Weights of a small mixture-of-experts language model, trained from scratch on English Wikipedia.
Size: width 256, vocabulary 19124, 31.7M parameters.
Experts: 32 SwiGLU neurons an expert, 4 picks a token, a sigmoid router, a shared expert of 128 neurons.
Below are experts of layer 6 (counted from 0) of a mixture-of-experts language model. Rows are named router (the router's row for the expert) and show model dimensions 64-127. Each number is 500 + 40 x the weight over its row's rms, rounded and kept within 0 to 999. Numbers have three digits each.
After each expert's rows: "comes before" lists some tokens at least twice as common just after its tokens as in all text. This comes from a sample of Wikipedia text that the model never trained on. Tokens count by the router's weight.

# expert 18
router:482484490473473505522565496529578503484520470537515463495502545522405457490493546524543384492457547496517496548490517518504487573483515455459546488445578495548458512483545505549421513512600454
comes before: "\n", " ", " 0", " 1", " 2", " 3"

# expert 22
router:492429505509487491563554518478559479540492449532433520457496495439470469459507462521524424472477572485534422518507555543446550523439559512452540419506581480491397525418552470514449512467504444
comes before: " |", " (", ";", " –", " as", " /"

# expert 70
router:432505540488475509504478492443569530508533478507470453493493486478464513523492420503525511458483510497466536461517458492469577533474528464407539447443543531539468543514528535485451481550511435
comes before: " of", ".", ",", " in", " and", " was"

# expert 30
router:485511503475489490531505460499503562549584457501444402451552577496482557558479494529531447420505572509499506524509521477491582527533489393451517487494500508541522523462515430487476537499478461
comes before: ",", ".", " and", " in", " of", " were"

# expert 61
router:452468480506470478570518490482530534504549498502525434481486496419433472461433487553539411521542549450532540545538501520514500558515532488436515417396610479491472570452569540518464519481503492
comes before: "\n", " ", " -", " †", " tick", " 6"

# expert 55
router:474457474485486509502512463498517587506510511521516508489524531428485510496481495563553464525566621488511463467465544529466558528490548450505508511487552533562455518475545494521434510472508470
comes before: " |", ":", "–", " \"", " MF", " DF"

# expert 67
router:504415453531446466526567486492547480540513478490457504509523541481438506513487461476504468496524539414494492581535503501503513507499503546481521473450531488556475545449554524529422466483541430
comes before: " |", ":", " ", ";", " also", " 0"

# expert 23
router:472502470506493488576489467505540531512495448444487443451561555468450483489484458544486456452504552494504479488474570489523539571490531429484496492443579509585510434446537503531409487586529476
comes before: ",", ".", "–", ")", "),", " –"

# expert 52
router:423471560488542505506503508552586507464517485490473485504480510505522522478425453509517480514523524549538502523537499460431571524473542471444512445506507457564470548461588563469531537498544512
comes before: " of", ".", " was", "'s", " and", " in"

# expert 37
router:454474558480473447578526414477546495535521478529443430499505549468486489454459514522555429436529566497531495478516550557514531493492491480485543461474551521533485507503558505503476510511552454
comes before: " to", " in", " the", " for", " a", " on"

# expert 28
router:507456584501499485531553488535553524498486468468501443472587446489454486496465500510487457468533535508518486470516474488470576530488496520508554415511536466475549527462545563446424395482572473
comes before: ",", ".", " of", " to", " in", " and"

# expert 4
router:422472518499515493600541511494582503457488433469489507515509462490467486518462474479479487476495550442528506532528561515453524541479485509460478468442493548522490499463538557532482551521531502
comes before: " |", "%", "°", " m", "/", "9"

# expert 48
router:441428500523477484574509513464595550473489537476421471498549489501454456440414466534458451470572574477534543533485520532467535563455581486454509484439525535590462514473532530530450491561554497
comes before: " |", ")", "°", "–", "%", "″"

# expert 51
router:494456502504440524520587400393566486515544437502376486551527492504496456520558533539485442445520511507523510487470516472547448508509489450455561505512526509561450507485535502497444504544512490
comes before: " the", " a", " his", " its", " their", " this"

# expert 38
router:545432530543488580530530520472593509535489497492503444532508541444443520431442483542495465517511528457503512510483484464503539467508497523477500470488595451536458532463548489498470503470545514
comes before: " to", " by", " in", " as", " for", " on"

# expert 14
router:482431545447484531631533480460567541504487464469464458524567483440419455502408511554496497477537561464505459482479528511474554509475502409483494462490540489524500537455562536539478471474549461
comes before: "\n", " The", " In", "==", " He", " It"

# expert 31
router:473458577473510529564526470511554515532526494499538466486526533490500512530477519542489447466544481502500481504509524527486565489513500473484515428400538554541452478496595458500430500552473523
comes before: " and", " which", " the", " but", "000", " he"

# expert 47
router:437490478487458518572525474512561489492454460521496500456493551455481486445506445471521473495539591500494522560531528537510514468492450464433540439449527524541452561458545510564388488499497448
comes before: " |", "0", "1", ";", "2", "3"

# expert 57
router:508425586438478508589544536420566518524475483511476460529489501473461483536516490537523501433513577469514481506500497499478476556453486495529479469479518464535534452503502464532435463587477531
comes before: ".", "°", "%", ";", "',", "–"

# expert 40
router:483490517458514455533568483491482510516522478503480450478572542453426508548519498572461507521534525495460517511505530423461494512514555459517503465446520511530512494518542492518436480509533435
comes before: ":", " of", "\n", "==", " ==", " also"

# expert 42
router:500494535525449533608509502476529569554466441509484492480540505513512435528414544568491409413442621500565460568493525533459539529505509454526559455480534494465544523465562471490458497479553444
comes before: ",", ".", " (", "'s", " and", " was"

# expert 39
router:444449482496508502584461471537514535497555466475511490480511519455490498443452544579497412508478609483523447502520522488554535496525491475521522451379530505572522502459564440508484457496447459
comes before: " the", " a", " be", " his", " their", " this"

# expert 65
router:493439487479503464550510461514526570521464426535455462476550472416442471506446434514505529485516591528535516519579499487492484513447539525479513426505497541549466516420588475496419473545495424
comes before: "\n", " =", " is", " (", "The", " was"

# expert 72
router:502478544474503545539519506458583520539515425504519403574595531511488528466467523492449449433465582496514490531523503499519485444445460497477540447490530525508536519480554530485450460512517558
comes before: " in", " by", " to", " on", " the", " with"

# expert 49
router:460405566465525552557526424530645553542470519503526493517515524454493448543463520571512472467489545463465509553478590506447633559474492473465596425439556526566491491502547480486434524500510487
comes before: " and", ",", " which", "'s", " or", " but"

# expert 1
router:497407533467525490600481481501566518529468462488451475515496508509475466536442446528512423504487564493508508542487506497484577511451571477465551537454535561483444507493563481536484488525547503
comes before: "-", "|", "\n", "==", "===", "The"

# expert 46
router:465462519452475532571500516452584565534481469453522450492551520491470502486494489573468418461513563437515446493471502508537445523494472502481561485528544487556496532463487567634415517516504489
comes before: " the", " a", " his", " her", " their", " its"

# expert 5
router:475456580488507504600492462500572509486495448474440465492530513459435452474445482525477517515562542467562479547511528521500541488510512452488509497482562457501523551439531489541435444518549460
comes before: "\n", " The", "==", " In", "The", " He"

# expert 73
router:451499488530465511540522504463559500451495495516467510495505517470441505447428467499502446500529575495494494547532565499508564465474482441469569455489540570523434530458569479486438499480513451
comes before: " |", " election", "===", " votes", " ===", "ing"

# expert 21
router:489413572512497501601503497433557475438477521494474534520520567506433496552472494538474442487465537492573493505467591545460512502499486476485485511474574506573452510516591515490461489523526469
comes before: " |", ".", "%", " ", "0", "2"

# expert 41
router:451483532476466546592582521445501514469519477486449466436485515508438507522424455525498434529549580499517483485509457496470516512467506482527458453467521538491470506487521508509436523514509489
comes before: ")", ":", "),", "–", ");", ")."

# expert 64
router:501450541479444559607444548442548511529525458493481505467541469460421460518433489515504470495506539471478493528524539487437563499436509477470562407467525535519428535445496464523467454527531484
comes before: "\n", "born", " (", "18", "S", "C"

# expert 11
router:505477479497478470576577454530603566508515483509503496497542536496424468507491542534525390479504550475551523525523483524504484571501495449457545494448519477520490511483520507523460506508552463
comes before: " ", "\n", " 0", " 1", " 2", " 3"

# expert 45
router:454444486524478535577504499460551511511484452514501489417526462466446508479435472521532448468566511500536522519510544496495528542501566471492488446471577477583433505487625526548476499529482467
comes before: "|", " |", "\n", " 0", "–", ";"

# expert 25
router:499435497513467484598542520462576484516485524505502501453515515475493449474478523499485422482557600517541530442545581475532527547507469476480502472470519499532470508457543522564413496524512533
comes before: " |", "–", ".", ",", ";", "th"

# expert 13
router:470506476432479471498487493462502494456517502535509476528467500443455532492443506499497475512515527517501527469490504512469478552480482488452519492491538514563487508487537476505373510514506460
comes before: " a", " the", " an", " well", " he", " it"

# expert 29
router:452474480450489487548513485433530564474496514471494547458538507458495512479469530564539512447482527492505482524433449544502569514491514538465511462434496551565510459481589436470499502517475513
comes before: " the", " be", " a", " as", " not", " have"

# expert 77
router:515457592485450539507529487516567508551494521507499478488532536461469470459494470550489429503484492474471554511457527440486578506473518485497559527485555456495538508488529447497454477491518493
comes before: " to", ".", " in", " of", ",", " by"

# expert 17
router:466442503455492498555523478501558546535490475485443510504521482451493445515478478534507438474480595512489478535460466577483534478463560391474494431456484546530465465434571448554474517516556493
comes before: "-", "|", "\n", "–", " -", "Personal"

# expert 50
router:509422510511538497541564460458495551508501496505458455567513471537444515504482469518503495496493521499524511500451484500483483453443506539515482436428544554499509545471535459501444523504512487
comes before: ":", "-", "=", " (", "==", "N"

# expert 74
router:502440487503421441510546467515552494472513478512476489431439493472432484482462464475523459478497565437551509485485546551450515516513500442464475455429591523572427460467547514590457498469511516
comes before: " |", "|", " —;", " ", ";", " tick"

# expert 10
router:441395542459529485517547495473567486488496454515503492556538469494472487493490480509530451467428566490558425466484549509524461511473500529491517437469582468579545529414520485473509496529529514
comes before: " the", " a", " that", " to", " as", " his"

# expert 7
router:470461503430468460522498484411524582534470444547468496508480466461493471528407487522521411456496582481521454502517468494431524491422510480497583503484542466520516463473499464499461512502473459
comes before: ",", " (", "a", "us", ")", "i"